Weights of a small mixture-of-experts language model, trained from scratch on English Wikipedia.
Size: 8 layers, width 192, vocabulary 12406, 15.4M parameters.
Experts: 12 experts in each of 8 layers, 160 SwiGLU neurons an expert, 2 picks a token, a sigmoid router, a shared expert of 128 neurons.
Below are experts of layer 4 (counted from 0) of a mixture-of-experts language model. Rows are named router (the router's row for the expert), gate (a neuron's input weights, with its number), up (a neuron's input weights, with its number) and show model dimensions 144-191. Each number is 128 + 32 x the weight over its row's rms, rounded and kept within 0 to 255.
Before each expert's rows: "comes after" lists some tokens at least twice as common just before its tokens as in all text. This comes from a sample of Wikipedia text that the model never trained on. Tokens count by the router's weight.

# expert 9
comes after: " ", " |", " 0", " 1", ")", " 2"
router [143  92 121 119  96 166 188 134 105 131  86 152  78 159 125 164 124  95 121 178 184 141 140 107 123 124  92 129  82 145 115 148 147 124 126 106  58 112  99  70 108 131  91 108 101 141 106 122]
gate0 [121 100 138 158 134 111 110 112 158 108 193  92 194 158 107 131 115 131 146 204  83 174 123 131 105 143 124 103 161 170 106 139 150 133 164  88 102 136 148 132 101 130 155 100 144 107 164 166]
up0 [111  95 151 151 126 135 184 109 131 137 103  84 149 147 112 119 142 156 153  96 151 143 133  97  66 109 136 125 119 146 138  64 144 101 139 107 105 150 116 163 144  97 117 128 138  78 197 140]
gate1 [121 138 130 114 152 162 150 145 111 110  88 125 127 141 175 150 168 145 146 108  88 165 149 138 121 107 105 112 107  94 188 142 116  72 114  73  81 109 151 176  87 123 187 137 107 125 179  75]
up1 [165  79 119 167 142 110  99 163 133 151 131  82 165 123 150 127 101  83 158  42 174 116 102 134  67 133  94 153 126 110  91 156  73 119 119 155  58  98 142 113  81 103 179  87 145 104 131  79]
gate2 [133 154 106 149 176 112 182 121 177 150 164 169  77 151 131 120 157 143 143 169  83 145 110 154 143 124 146  78  97  74 135 104 104 106 141 118  96  73  98 101 178 147 153 175 122 165 112 166]
up2 [132 134 101 102  95 113 114 151 134 159 109 129 126 128 142 141 135 103 189  61 159 171 140  97 110 107 144 212 121 133  67 146 145 169 141 156 123 155 124 114 102 106 147 160 156 106 123 103]
gate3 [167 127 151 170 127 169 163 119 184  83 138 128 177 129 156 143 103 117 130 132 137 127 153 133 138 142  85  75 129 146 119 171 109 145 118 162  75 134 138 218 147 176 129 164 135 105 115  76]
up3 [123  71 110 125  87  84 129 160  83 105 108 117 172 118 105 122 141 109 132 145 164  96 112 181 207 158 138  96 142 120 107 168 124 255  76 178 156 105 142 143 128 130 113 153 116 182 107 161]
gate4 [ 70 165  77 145 131 133 153 133 152 135 122 129 145 111 117 105 142 154 108  94 124 121 158 155  49 161 212 128 112 126  95 154 107  83 131 119 100 133 141 118  79 125  94 144 106 165 118 151]
up4 [141 180  93 149 119 116  64 147 143 130 101  93 141  84 104 152 149 109 107 145 178  68  89 147  42 151 139 151 139 128 118 172 125 135 182 102 156  67 129 154 120 135  91 122 146 138 111 156]
gate5 [208 190 157 136 135 168 116 137 130 121 119 114  84 128 112  92 103  92 143 110 150  65 135  90 126 110 130 103  60 108 124 178 103 110 159 146 100 110 157 138 157 188 112 156 168 159 152 203]
up5 [180 144 109 180 102 114 118  87 170 167 160 164 109 155  71 161 119 144  96 113 123 227 130 127 179 169 117  79 111 176 150 104 112 162 172 173 132 149 102 132 142  72 161 136 106 140 116 119]
gate6 [121 148 112  85  64  77 213 170 117  78 134 148 128  97 101 147  67 188 155 154  77 110 112 198 140 108 133 146  99 134 155  87 149 120 126 135 170 139 149 166 138 162 156  98 155 158 120  76]
up6 [144  91 111  91  87 110  73 164 166  83 215 144 129 130 131 159 220 153  97 146 155 119 146  84 106 151 113 168 125 129 107 145 150 186 157 154 138 140 120 154 107 129 181  67 135 114  71 134]
gate7 [ 87 134 161 126 112 132 129 186  90  67 139 155 145 130 128 139  33 104 136  97 133 132  94 164 126 136  97 114 126 172  88 116 102  85 130 151 103 125  72 107 130 135  85  91 130 159  95 141]
up7 [164 113 136 142 198  95 140 163 142  79 100 158  75 166 103 115 130 101 135 136 135 158  95  96 157 169 132 148 141 163 130  78 128  77 105 127 131  83 190 154 123 112 126 180 129 132 110 117]
gate8 [145  67 155 102 114 107 143 105 160 118 140 136 169 164 145  91  74 148 120 109 146  86 157  88 155  92 119 155 130  97 150 135 121 127 105 121 126  96 125  93  86 109 137 162 201 155 112  84]
up8 [178  92 125  94  99 169 108 125  73 145 143 152 163 107 111 105 109 103 190  76 141 143 108 118 195 165 123  97 192 160 127  89 186 106 132  63 107 127 135 116  98  61 113 105 145 173 111 142]
gate9 [187 159  60 130  85 170 139 162 142 140  93 148 136  96 149 147 144 153 121 126 122 171  82 101  99  95 103 164  69  92 159 143  81  98 109  93  54 116  94  80 123 162  59  69 135 125 117 188]
up9 [161  94  87 132 105  96 184 133 134 152  47 106 158  72 124 144 127 157 151 151 131 106 176 153 121 131  89 157 109 148 140 123 106 121 123 102 107 120  80 155 102 110  98 167 125 100 130 157]
gate10 [108 151 116 153  63 124 162 112 172 111  99 148 114 137 103 115 144 108 161 177 120 109 114 146 101 114 104 136 112 133 145 164  91 140 124 107  98  70 146 124  94 133 149 184 129 119 185 172]
up10 [115 195  88 126 126 124 129 137 170 124  81 108 148 120 147 122 164 140 169  90 132 157 176 114 141 129 109 145 161  73 202 133 142 156 131  75  86 129 152 161  60  94 163 133 109 130 117 145]
gate11 [117 169 103 166 133 142 138 103 113  92 115 121 187 156 106  77 159 115 160 166 164 175  94 167  76 149 167 104 159 133 152 109 131  69 138  89 110 144  93 101 130 157 140 108 114  71 156 161]
up11 [156 119 155 129 178 123 116 141 101 154  71 118 114 175 116 112 108  87 143  51 101 109 163 156 136 172  82 141 158  82 105 145 150 103 157  57 174 158 174 112  61 136  76 163 107 154 142  73]
gate12 [ 73 177 128 108 139 152 161 136 110 112  87 159 124 116 116 170 113 160 104 134 142 165 179 146 152  32 106 133  99 195 103 152 135 101 108 140 177 161 126 107  92 138 131 111 129 151 129 141]
up12 [104 109 114 149 195 158  93 162  85 115 105 108 115 116 116  86 135 158 144  88 111 162 132 152 121  80 101 171 138 148 101 107 174 116 148 151 159 166  83 131 117 138 119 170 144 125 118 131]
gate13 [ 65 182 126 127  90 106 106 246 137 135 117 198 162 106  92 113 139 157 156 157 166 113  99 168 108  95 154 131 117 102 209  96 137 116 156 106  93 159 218 114 125 118  83 160 141 141 131 166]
up13 [188  59 120 132 110 138 121  74 140 170 113 146 119 145 175 123  98 109 106 102 114  87 130 101 131 189 209 104  76 149 110 173 127 110 151  70 101 153  88 112 159 100  94 135 128 156 115 109]
gate14 [157 146  95 153 134 161 101 126 109 151 153 121  50  81 106 145 155 169 139 130 129 129 110 171 158 102 149 138 142 177 130  99  67 166 172 118 103 136  89 117 105 170  87 117 109 107 141 132]
up14 [104 121 154 125  95 118 109 102 101 120 171  71 116 131 190  88 114  92 107  80  80 105 158  87 113 136 158 139 124 104  94 114 119 137 120 100 197 166 151 132 141 114 129 136 106 136 137 173]
gate15 [109 142  92 126 149 133 169 160 119 149 131 156 115 139 162 107 149 129  93  92 131  82 143  91  90 137 130 117 116 166 149  86  94 122  95  59 148 129 126  96 118 118  48 114 148 118 125 135]
up15 [ 56 162 181 101 158 158 132 132 149  49 117 120  47 104 132 121 124 175 135 129 132 157 128 101 134 166 173 154 111 141 115 107 160 126 149 119 115 141 118 130 182  96 104 126  70 122 168 126]
gate16 [117 138  65 142  92 113 123 117 138 182 129 148 161 111 144 188  47 128 133 157 128 156 138  80 137  81 110 153 143 133 156 124 103 156 117 121  84 167 109 164 126 122  91 165 130 171 140 166]
up16 [127 129 170 122  61 173 152 177 165 146  95 118 165 127 166 132 112 128 130 100  83 162 122 117 103 160 194 118 172 127 143 105 160 153 143 106 144 144 178 143 132 123 145 124 158 120 186 158]

# expert 5
comes after: "\n", " of", " for", " University", " List", " an"
router [125 149 110 112 129 127 126 107 137 138 122 111  80 151 163 130  88 194 121 138 118 126 162  34  66 127  90 122 159 154 134  94  78  99 176 145 129 101 132  97 125 125 110 107  77  80 138 139]
gate0 [165 130  80 117 116 135  98  62 106 112 154 127 100 131 128 131 147 160 128 130 153 165 146 114  83 144  86 118 111 209 155  77 118 193 109 162 142 184  81  97 159 143 163 143 105 101 181 128]
up0 [ 66 155 128  91  66 178 116 194  94  64 204 193 199  92 126  83  99  97 122 169 175 132 141 144 143 108  96 117 129 119 132 191 166 107 133 141  74 166 133 115  73 121 143 180 142 123 125  77]
gate1 [148 116  70  99 129 178 128  96 120 154 136 137 137 107 119 161 109 127  58 152 120 156  87 146 108 105 129 108  87  81  92 144 156  70  87 110  95  74 119 111 129 206  91 183  82  94 128 127]
up1 [156 149 125 154 193 124  91 139 179 198 126 132  61 127 132 142 119  77 133 161 107 160  77 144 148 244 106  82  91 120 175 127  70  65  90 141 151 128 172 107 151 135 146 132 186 116 117 103]
gate2 [116 137  77 149 170 154  99 155 133 106 142 104 112 106 154 127 137  84 127 128  87  67 121 122 104 143  93 141 178 172 191 120 157 205 114 132 174  91 126  99 152 183  95  77  82 133 160 132]
up2 [101 143 174 190 121 174 125 120 113  48 128 107 123 117 174 187 143 122 161 117 142 117 140 168  99 132 118 135 113 151 140 149 200 169 139 140 100 151 146  68 163  90 155 123 164  73 136  90]
gate3 [133 165 132  80  90 156  88  73 139 162 125 118  80 108 156 174 138  57 104 163  83 124  96  51  97 111 180 133  57 147 122 135 145 178 149  74 102 153 103 137  93 152 114 104  59  92 157 130]
up3 [163  80 148 120 151 118 131 173 121 134 143 101  96 129  95 138 110 120  98 111  89 117 129 183 123  90 172  93 198 133 151 129 104  95 170  81 117  87 111 134 110 146  95 101 113  88  98  91]
gate4 [147 120 157 116 118 149  71 140 132 150 100 147 170 125 146 121  70 212 126  98 124  93 125 128  62 123  81 185 133  60 118 102  92 168 101 130 158  88  83 178 106  92 130 156 129 104 144 104]
up4 [103 153 160 138 121 113 139  72 125 102 181 138 138 130  58 151  98 195 141 134  45 132 125 101  71 148  82 158 136 160  93 124 190 203 191 164 103 128 102  83 158 146 155 134 120  75  81 171]
gate5 [152 143  68  78 150 147  71  67 179 118 134 134 183 116  56 144 103 156  72 174 134  77 136  87 119 115  62 103 144 149 136 114  93  80  78 123 150 124 151  92 148 136 180 134 100 131 238 140]
up5 [117  71 174 123 107 146 113  65 153 185 162  71 146 160 142 213 109 133  98 149 134 150 107 136 154 122 150 105  86 168  50 105 127 180  89 138 154 154 130 102 136 173 124 232 101 109 123 156]
gate6 [137 134 160  31 153 154 176 175 129 131  52 127 125 136 163 176 146 167 128 102 142  88 123  76 105 193 139 112 130  93 160  92 147 125  89 144 121 132 121  87 119  45  58 162 140 118 137 103]
up6 [112 118  95 131 144 105 135 139 211 114 128  77 184 107  78 104 137 123  89  92 122 158 123 114  84 126 180  98 137 103 119  78 104 158 120 113  79 118 120 133  62 143 190 158 101  72 153 104]
gate7 [114 126 151 149 121  98 171  95 148 185 189  69 170 188 121 149 103 137 135 104 105 125 158 158  64 130 135 174 121 148 177 145 110 195 108  62  87  88 141 141 211 169  73  90 136 117 166 124]
up7 [159 105 131 179 159 163 185 124 106 174 182 122 134 114 122 147 165  60 159 104 111 168  67 123 181 159 114 156 102 151 128 144 119 124 139 108 115 133 146 137 144  95 120 146 169 108 104  99]
gate8 [161 136 110  79 106  49 134 125 192  95 152 180 152 127 123 108 151 149  96 165 152  97 154  87  80 103 125 107  71 112 105 113 115 154 100 101  84  93 194  48  97  97 146 153 126  89 181 158]
up8 [ 55 116 168 107 104 180 206 158 108 113 142 123 144  43  82 164 142  74 147 105  82 150  68 115  77 157 171 135 111 118 154 108 103 186 121 131  96  77 147 126 171  88  67 142 121 183 146 147]
gate9 [ 97 135 134 155 148 115 127 151 155 125 121 124  95 123 113  96  75 126  91 144 212 156  62 136 148 124 165 101 134 117 152 183  62 209 135 101 126 150 142 150  87 157 134 129 122 145 139  82]
up9 [ 89  95  89 131  98  78 115 152 118 151 127 173 158 141 126 145  97 123 101 140  77 121 157  89 153 142 132 169 143 121 107 120 113 102 154 142 176 109  66 108 137 117  52 191 153 133 115 128]
gate10 [194  83  39  97 150  81 116  85 139 131 146 120 142 169 100 130  90 162  86 129 124  87  99 144 104 126 104 101 120  87 120 175 114 120 115  89  89 143 173 129 135  88 156 147 216 136 112 145]
up10 [143 119 161 149 162 136 126 108  57 145 144 146 140 112 138  71 146 150 200  81  65 101 105  90  59 112 114 131 132 135 141 117 158 155 124 147 126 161 102 137  81 192 169  93 116 113  83 173]
gate11 [ 50 158 155 114 106  77 134 126 134 172 113 138 119  68 148  76 128 190 122 173 113 155 174 148 122 120 128 120 116 143 119  93 157 100 113 126 127  77  46 103 164 117  51 122 102 153 138 144]
up11 [ 75 153 162 110 108 110 192 111 164 150 124 179 150  85  82 153  92  99 182 161 118 180 109 147 159 121 119 160  99 132 108 144 146 174 127  92 137 162 164 161 154 122 170  85 116 130 137 148]
gate12 [111 121 115 146 105 121 168 136 106 138 119 128 133  96 170  89 138 186 182 128 136 170 173 144  93 100 174 105 144  67  97 171 105 118 123 172 129  77  84 141  96  66 208 114 117 173 137 133]
up12 [ 80 109 115 109 135  85 129 101 110  64 159 148 113  90  97  94 152  64 152 126 162 117 168 133 131  76  61 117 100  87 102 148 113 111  83 139 160 128 142 162 142 170 142 176 136 144 108 122]
gate13 [161 105 109 186 112 158  91  51 124 116  94 130 160  71 131  85 154 128 159 132 123 103 121 121 146 153  61 118 119 124 160 129 174 155  90 121 118 144 147  71 110  99 103 162 151 135 129 177]
up13 [119 140 158 104  80 126 113 142 155 104 100 138 106 198 112 121 137 102 163 135 138  92 167 117 144 110 160 119 182 184 176 120 141 134 181 110 137 172 124  74  53 137 122 151 148 131 151 115]
gate14 [125 110 149 170  58 126 146 163  93 155 112  97 168  89 161 138 123 188 166 124 152 106 115  88 116 161 130 153 125 137 116 137 127 178 122  54 119  86  96 113 146  93 132 153 103 132 143  93]
up14 [106 158 130 129 107 113 120 154 105 113 130 154 174 148  58 184 130 122  99 122 148  90 101 135 147 140 131 145 135 187  80 110 153 151 103 144 121 165 118  87  94 116 180 148 173 151 124  91]
gate15 [121 111 131  76  99 180 148 183 145 131 169 117 120 117 167  85 120 116 143 159 147 101 115 199 112  78 169  89 104 131 131 147 120  80 150  32 131 107  83  92  80  85  45  77 135 134 108  88]
up15 [121 127 185 204  93  83 118 109 158 128 145 123 172  12 141  96 123 129 148 134 151 129  97 117  74 106 127 136 145 188 117 137 133 164 104 158 107 167 107  85 125 130 166 100 114 109  65 230]
gate16 [150 135 106 120 231 124 119  98 168  85 157 169 129 147  82 169  70 137 120  60 145 119 151 118 146 151 139 110 142 109 106 127 116 121  79 121 140  77 141 130 135 164 120 137 113 126 135 148]
up16 [ 82 122 155 193 101 169 113  99 108 136 139 116 138 107 120 123  86 124 113 104 103  99  95 119 161  60  95 144 144  71  96 135  62 118 121 107 110 160 126 188  73 175 100 171 124  99  58 120]

# expert 3
comes after: "\n", " |", ".", " ", " =", "=="
router [168  93 135 103  68 137 155 120 129  86 151 109 129 108 154 101 106 117 160 106 168 181 133  74 127 152 159 174 121 118 135 135  89 116 124 144  98 188 139  75  94  94 154 193  76 134 183 174]
gate13 [116 122 145 156  79 188 148 180  74 121 111 113 140 111 147  92 194  84  95 105 153 140 160 128  61 140  85 121 101 168 179 158 108 140  91 102  90 123 105 125  99 153 116 114 151 144 108 117]
up13 [154 127 115 115 155 143 178 101 149 125 148 131  90 190  98 161  65 133 153  97 109 117 145 146 109 149 123 138 152  62 117  92  98  53 135 117 235 120 120 116  91 133 118 121 112 192 164 159]
gate14 [115 192 140 143 122 133 139 101 115 131 157 153 107 124 136 126 181 150 154 154  84 123  70 145  97 145 117 115 129 103  96 123 122 127 121 105  92 126  86 155 183 103 101 151 123 120 185 125]
up14 [125 154 140 188 145  84 185 155 136 163 145 119 122 108 108 117 159 123 154  94 101  58 172 116 143 126 108 167 152 189 160 171 167 177 144 133 100 107 160 144 152 100 131 142  94  75  87 136]
gate15 [ 74 109 158 121 153  55 118  96 113  78  90 146 129 162 148 144 113 108 110 149 137 133 168 138 135 156 147 147  96 167  93 116 106 128 138  82 122 136 121 120  69 129 131 110 153 102 118 112]
up15 [123  94 143 107 104  98 137 147 174 150 129 163  98 124  95 113 122 143  80  95 177 117 129 120 108 146 127 126 137 105 135 147  96 108 157 155 121 121 119 106 188 181  93 189 228 130 157 138]
gate16 [ 44  90 158 108 174  63 144 131 212 138 156 152 125 115 127  90 125 123 203 162  98 116 120 105 134 105 144 122 129 142 140 132 131  98  91 138 110 124 152 142 178 185 103 146  71 150 166 151]
up16 [153 133 170 121 179  86 119 141 107 124 124  77  83 186 128 186 106 144  84 130 100 148  95  97 169 168 158  89 127 107 131 166 187 167 154 157  74 140 177 145  88  75 123 118 109  68 129 142]
gate17 [ 87 190  97  50 126 203 223 125 117  98 129 136 169 103 111 111 144 115 174 134  94 123 111 153  99  91 136  91 132 180  91 109 110 105 119 173  89 125 108 106 112  84 135 139 107 164 128 160]
up17 [175  91 158 108 111 159 144 166 125 136 160 104 118 129 106 113  93 200  89  98 139 132 151  80 118  85 133 113 164  60 158  62 102 128  95  99 171 148 119 125 126 159 142 117 150 107  98 106]
gate18 [127 153 134 152  65 133 138 115 139  62 140 119 138 160 144 165 138 102 149  87 146 139 117 163 144 137 115 127  92 120  93 163  91 123 219 154 132 124 108 130 142 135  98 177 112 139 184  81]
up18 [158  85 134 114 122 142 152 114  40 133 145 150 120  47 114 127 179 166  86 139 105 145 166 121  81 171 129 146 154 177 122 141 118  83 162  97 112 102 137 134  82 110 144 136 104 171 178 199]
gate19 [115 131 165 119 105 171 166 150 150 168 119 132 116 134 137 117 130 104 185 143 139  93 188 164 163  97 242  95  64 132 191 117  67  64 147 137 138  91 143 134 103  89 154 115 186  94 180 132]
up19 [100 155 101 152  70  90 160 184 143 173 143 140 103 105  82 168 143 139 125  97 168 148 162 134  60  82 135 114 153 160  71 137 142 163 156 164 141 135 141 168 152 108  74 153 115 186 135 129]
gate20 [162 165 142  94 157 105 142 161 118 131 129 153 102 147 165 211 118 100 122 128 178 120 101 104 176 147  92 179 133 133 147 174 143 111 105 131  66 179 141 199 139 140 125 169 165 126 148 109]
up20 [138 127 144 118 109 147 123 139  99 137  97 143 179 111 120  43  92 161 157 133 129 109 152 123  79 114 150 187  38 151 104 152 105 104 141 141 138 175 125 152  85 136 150 184 161 127 127 112]
gate21 [141 188  90 157  75 115 199 143 165 159 108 105 145  88 146  97 185  64 141 123 148  82 162 142 191 114 149 127  73 109 154  92 123 116 111 127 119 157 119 122 111 105 100 101  94 111 161 128]
up21 [103 123 144 124 171 123  89 125 133 135 135 141 137 114 175 159 143 142 135 105  92 180  99 166 120 182 128 124 127 174  64  98 116 125 158 124 108 185 114 109 142 143  56 114 185 141 142 112]
gate22 [149  78 188 167 122 128 110 145  68 141 174 135 120 120 225 160  78 121 141 105 124 123 131 128 126 136 144 128 130 123 160 122 164 148  81 128 136 128 147 110 111 150 106 147  79 121  90 119]
up22 [ 90 130 107 127 119 124 134  92 142  93 175 136 189 113  89 104 138 161 166 106  88 167 128 119  69 126 140 131 196 204 101 124 120 151 146 200  95 178  98 120 173 125 150 143  89 114  91 133]
gate23 [158 142 140 107 132 114 137 125 153 110 163 140 133 139 102 117 131  86 140 118  80 108  89 200 121 137 173 153 107 123 153  84  99 152 131 147 120 134 118 108 163 113 101 137  71 113 149 139]
up23 [110 142 111 106 165 159 119 128 204 140 130  86 169 142 126 158  87 156 172 154 174 170 126 129 137 137 116 105 154  75 139 192 101 147 100  98 129 120 105 153  84 146 138 146 152 139  95 125]
gate24 [107  99 178 127 145 136 153 190 134 121 112 118 207 131 144 113  93 113 161 118 161 149 111 147 162  96 144 130 119 120 168 158  75  92 125 120 152 121 142 115 135 118 147  67 164  92 163 152]
up24 [155 119 117 121 131 134 195  64 123 110 142 160 144  79 152 121 130 119 144 140  77  67 140 148 160 112  93 115 149 137 154 179  86 146  89 153 151 139 120 104 108  71 110 155 125 128 107 125]
gate25 [130 176  73 105  63 172  80 172 125 143 138 197 134 151 172 145 107 175 114 147 129  97 166  14 129 122 165 138 104 115 122 147 101  75 156 197 136 140 138 109 149 151 105 130 155 138 186 120]
up25 [167 132  68 147 172  91 158  99 176 206 123 148 171 117 114 109 170 136  59 162 126  70 157 121  29  65 135 145 115 116 141 152 106  74 140 143 129  89  95 112 137  94 214 132  93 133 131 134]
gate26 [ 74 170 135 158 197 177 103 124 124 120 158  99  86 150 151 131  98 135  56 164 156  92 153 120 165 118 110 134 109 137 127 141 151 131 140 125 108 133 111 106 173  80 153 102 117 110  96 131]
up26 [172 157 110 151 142 101 186 116 133 165 170 141 110 130  64 139 101  87  92 128 127 151 131  62 144 129 146 134 169 152 142 137  75 187  89 137 130 100 150 147 128 175 181 115  66 131 106 153]
gate27 [113  80 105 123 169 178 148 213 125 161 135 181 175 154 169 107 125  94 155 117 121 143  87 110  88 137 130 123 140 117  81  63 112  72  98 103 133 111 126  99  88 104 158 120 148 109 138 146]
up27 [ 88 128 181  99 118 158 177 150 132 135 153 114 187 132  71  81 112 117 155 113  81  92 135 114 112 129 180 130  90  87  65 128 143 152 157 119 124 110 172 107 127  89 187  64 136 157 108  98]
gate28 [165 144 130 103 117 215 133 144 117 147 164 113 103 100 172 131 123 153 124 140 142 145 140 134 121  94 207 153  97 104 133 106  88 111 124 137 123 100 130 148 138 156 195 122 123  99  98  97]
up28 [158 159  95 112 149 159 117 164 136 133 158  93 133  63 142 115 153 105 118  97  91 120 128 131 104 121 123 149 161 132 137 126 158 152 158 137  73 127 169 111 106  64 109 107 135 159 157 182]
gate29 [113 110 125 110  86  63 152 144 200 184 164  98  74  86 128  96 140 106 151 131 162 189 132 148  67 157 113 141  66 116 147 184 130 136 118 129 123 127 144 118 105 163 140 124 140 158 150 136]
up29 [161 126 127 127 142 120 152  45  78 134 164 128 149 125  81 208 143 163 102 137 122 115 107 147 101 140 131 173 126 226 149  90 164 185  56 102 118 164 184 157  65 105 103 177 125 140  98  62]

# expert 8
comes after: " |", "|", ":", " 1,", " on", " New"
router [ 98  80 101 162 111 111 168 143 129 117  71 133  85 128 103 134 127 133 125 163 149 168 117 127  65 133 105 114 176 120 152 143 170  83 148 111  64 144 147 142 134 182 143 130 111 110 108  98]
gate0 [148 164 109 183  91 179 146 142 109 133 137  74 161 136 167  84  81 133 157  96 102 150  65 118  80 112 137  99  95 156 122 190 124 115 127 146 115 137  85 108 112 101  74 165  98  31 162  86]
up0 [126 113 144 127 122  88 122 188 152 146 131 113  98 103  87 127 145  89 110  86 126 115 117 182 121 166 186 158 139 232  56 133 105 141 156 150 141 116 128 132  68 121 134  62 125  69 139 139]
gate1 [ 86 104 160 187 127 117  87  99 125  89 238 137  95 145  85 115 122 165  94 136 216 156 121 120 171  93 128  67 133 139 137 113 129 114 133 121 118  97  86  75  46 150  71 186 138 135 132 157]
up1 [165 105 134 132 146 118  70  59 129 194 110 124  83 147 148 157  91 106 165 122 107 116 154 157 167 202 137 160 103  90 109  99  99 151 108 133 104 201  68 144 103 154 161 128  70 176 152 156]
gate2 [112 149 165 149 127 152 104 168 113 126 104 197 102 159 105 100 126 135 122 137 109 172 127 104 117 158  87 150 124 160 168 118 149  93 107 201  82 158 153 160 157  83 184 185  96 119 133 120]
up2 [167  77 103 135  84  50 124  80  91 118 126 102 164 158  98 118 120 141 128 122  91 112 117  70 118 146 104 154  77 100 188 127 162  99 124 157 115 168 147 151 158 139 139 120  95 108 176 154]
gate3 [ 61 145 123 131 101 150 102 126 172 182 164 141 103 129  51 129  95 159 120  99 143 136 121  69 110 111 108  82 113 115 135  73 157 112 178  83 106 176 127  80 137 139 164 138 134 126 156 114]
up3 [116  74 135 123  73 117  67 153 134 139 110 149 154 139 121 143 100 135 145 131  66 102 158 111 131 109  81 106 147 128 148 162  99 134  54 168 187 126  84 145 136 101  75 171  94 116 137  90]
gate4 [121  93  73 163  47 138 182 149 154 107 169 137 127  76 107 152 182  90 125 108 136 141 109 162  50 134 150 160 173 123  83 140  79 131 135 130  98  99 172 125 151 151  65  98 158 142 125 139]
up4 [134 100 117 132  70 114 121 101 148  83 102 118 117 131 148 140 102 124 114 108 180 104 186 135 142 226 125 136 144 132 135 119  75 165 123 145  82 138 143 134 147  92 171 107 120  51 155 121]
gate5 [ 91 112 133 128  56 114 145 106 165 149 107 166 130  38 204 101 148  97 156 117  79 110 135 135 111 135 157 204 130 135 114 128 128 132 144 150 105  96  80 156 119 175 143 148 116 134 178  85]
up5 [122 124 176  82 112 121  93 169 106 129 121 108 119 133 149 116  94 116 119 174  77  99 144 196 142 194  60  68 137  63 117 149  81 128 112 122 147 175 130 104  86 155 130 200 109  50 100 120]
gate6 [ 84 133 121  96 162 162 156  97 171 148 129 105  54  88  83  66 108 110 104 153 171 165 160  97 118 148 105 145 105 208  64 172 118 131 147 133 145  83  86 156  91 145 103 143 161 156 201  89]
up6 [171 111 142  57  88 156 140  88 175 107 129 114 209 143  95 136 186 121 129  94 108  95 128 132 122 127  81  91 118 161 137 107 107 133 171 119 129 101 138  95 103 108 133 130 112  99 112  80]
gate7 [130  72 100 100 131 121 111 123 125 151 103  90  79 150 123 138 135 125 137  68 116 155  95 133 106 164 119 174 142 178 130 149 158 138 121 154  89  93 130 155  85 121 144  97  72 137 229 154]
up7 [154 117 142 114 104 200 141 170  68  94 131 101 147 119 141 112 132 137  94 143 140  96 117 110 128  83 152 149 161 127 117  54 128 151 142 153 120 137 135  99 130 117 115 155 140 124 132 168]
gate8 [168 140 123 177 161 101 161 146 151 139 122 126 188 106 131 117  73 121  77 142 175 164 121 109 110 107 138 121 121  94 103 146 116 127 114 108 112  69 130 118 170 112 149 137 135  98  90 132]
up8 [109 107  98 124 134 101 112 144 115 126  53  97 173 186 116 158 167 171 115  90 100 108  90 105 130  69 117 151 123 110 192 165 108 109 116 158  54 161 159 146 181 158 102 139  58 100 125 222]
gate9 [125  91 155 144 103 154  94 140  78 107  82 107 129 105 133  91 115 107 110 182 166 142  94 128  97 125 193 173 110 174  87 221 148 116 165 162  86 102  81 120 167 116 100 121  94 128 144 183]
up9 [126 144 130 125 127 154 121 127 123 139 173 137  79 147 178 130  94 176 161 154  51 131 148 131 133  49  98 198 106 144 109 116  80 129 144 144 175 110 181 132 115  98 184 131 123 172 129 113]
gate10 [ 88  65  82 125 127 125  96 109 130 124 157 147  90 136 153 131 108 170 181 186  51 112 107 150 126 144 111 146 198 138 162 156 142 126 133  78 140  88 167 142 180  92 116 100 118 140 103 135]
up10 [114 162 128 142 144 113 104 132 155 111 145 182 124 155 116 126 140 141 118  85 157 162 156 106 139 120  76 162 128 177 158 189 128 194  89 105  87 128  74 140 129 116  76 103 180 124 109 159]
gate11 [129 161 156 184  95  92 122 139 137  98 107  93 133 106 131 156 149 160 150 118  57 139 156 112 115 152  69 164 138 156 157 156 115 147 167 170  25 143 150 176 127  83 114 178  99  68 170 185]
up11 [171 116 134 108 126  87 149 129 136 102 176 132 103 109 154 131 131 127 128 143 136  89 161 149 198  90  76 124 110 135 106  89 186 124 174 109 101 215  84 151 167 139 126 147 133 158 165 145]
gate12 [113 124 197  99 149 176 164 137 134 162 159 122 157 102  88  66 108 161 122 134 178  67 132 156  80 129  95 178 107 101 189 156 127 120  79 135 169 123 120 106 152 196 153 156 125  96 140 133]
up12 [211 103 119  89  96 108 140  95 130 109  93 119  76 119 133 139  97  98 155 101  49 171 144 169 153 131 151 113 129 191 166 145 125 118 168 124 157 102 171 112 151 135 145 148 119 147 108  82]
gate13 [143 136 112 129 174  76 106 168 137 146 170 120 117 144 129 121 195 122 109 106 117  66 134 161 162  53 144 198 122  78 126 122 131  93 119 123  99 126  98 160 132 134 115 121 111 183  29  71]
up13 [132  97 104 165 146 164 150 104 126 119 113  98 132 114 153 116 103 155 166 160 139 152 131 113 103 103  85 123 144 114 154 152 245 157 167  90 145  99  86 134 130 150 139 149 188 184 108 110]
gate14 [129 131 116  95 146 123 167  81 119 117 112 187  78 123 104 172 138 141 128 162  80 115 150 157 132  95 149 106 149 119 184 166 116  83 135 144 124 141 114 128 140 151 138  94 108 106 176 113]
up14 [155 130  93 146  70 109  93 124 144 134 112 108  69  86 155 111 157 132 147  76 135 152 105  94 111 135  64 188 213 175 118 179 180 142  99  94 181 136 160 179  77 134  90 108 126 178 143  97]
gate15 [157  50 181 173 106  37 125  84 138 122 161 128 183 145 160 140 160 145 119  98 159 138 187  82 127 179 159 117 176 143 162 152 111 115  43 141  83 151 163  75  81  72 132 146 121 105 145 134]
up15 [151 123 136 125 127  77 130 117 110  71 149 169 209 137  90  77 142 206 101  88 114 121 157 136 131 156  92 101 140 113 103 148  79 126 107 100  91 141 167 112  79 140 127 110 125 122 106 131]
gate16 [128 121 145 162 137 140 126 147 139 152 135 148  97 130 138 127 151 124 144 115  91 168  84 194 163 165 116 166  56 156 162 143  96 143 134 159  53 104 133 192 137 149 135 124 158 152 160 157]
up16 [169 147 114 156 118 118 134 114 135 101 119  89 102 190 138 112 118  93 145  87  98 124  42 106 130 118 123 108 114 105 126 189 125 128 100 137  78 204 163 160 126 168 116  67 114 107 128 141]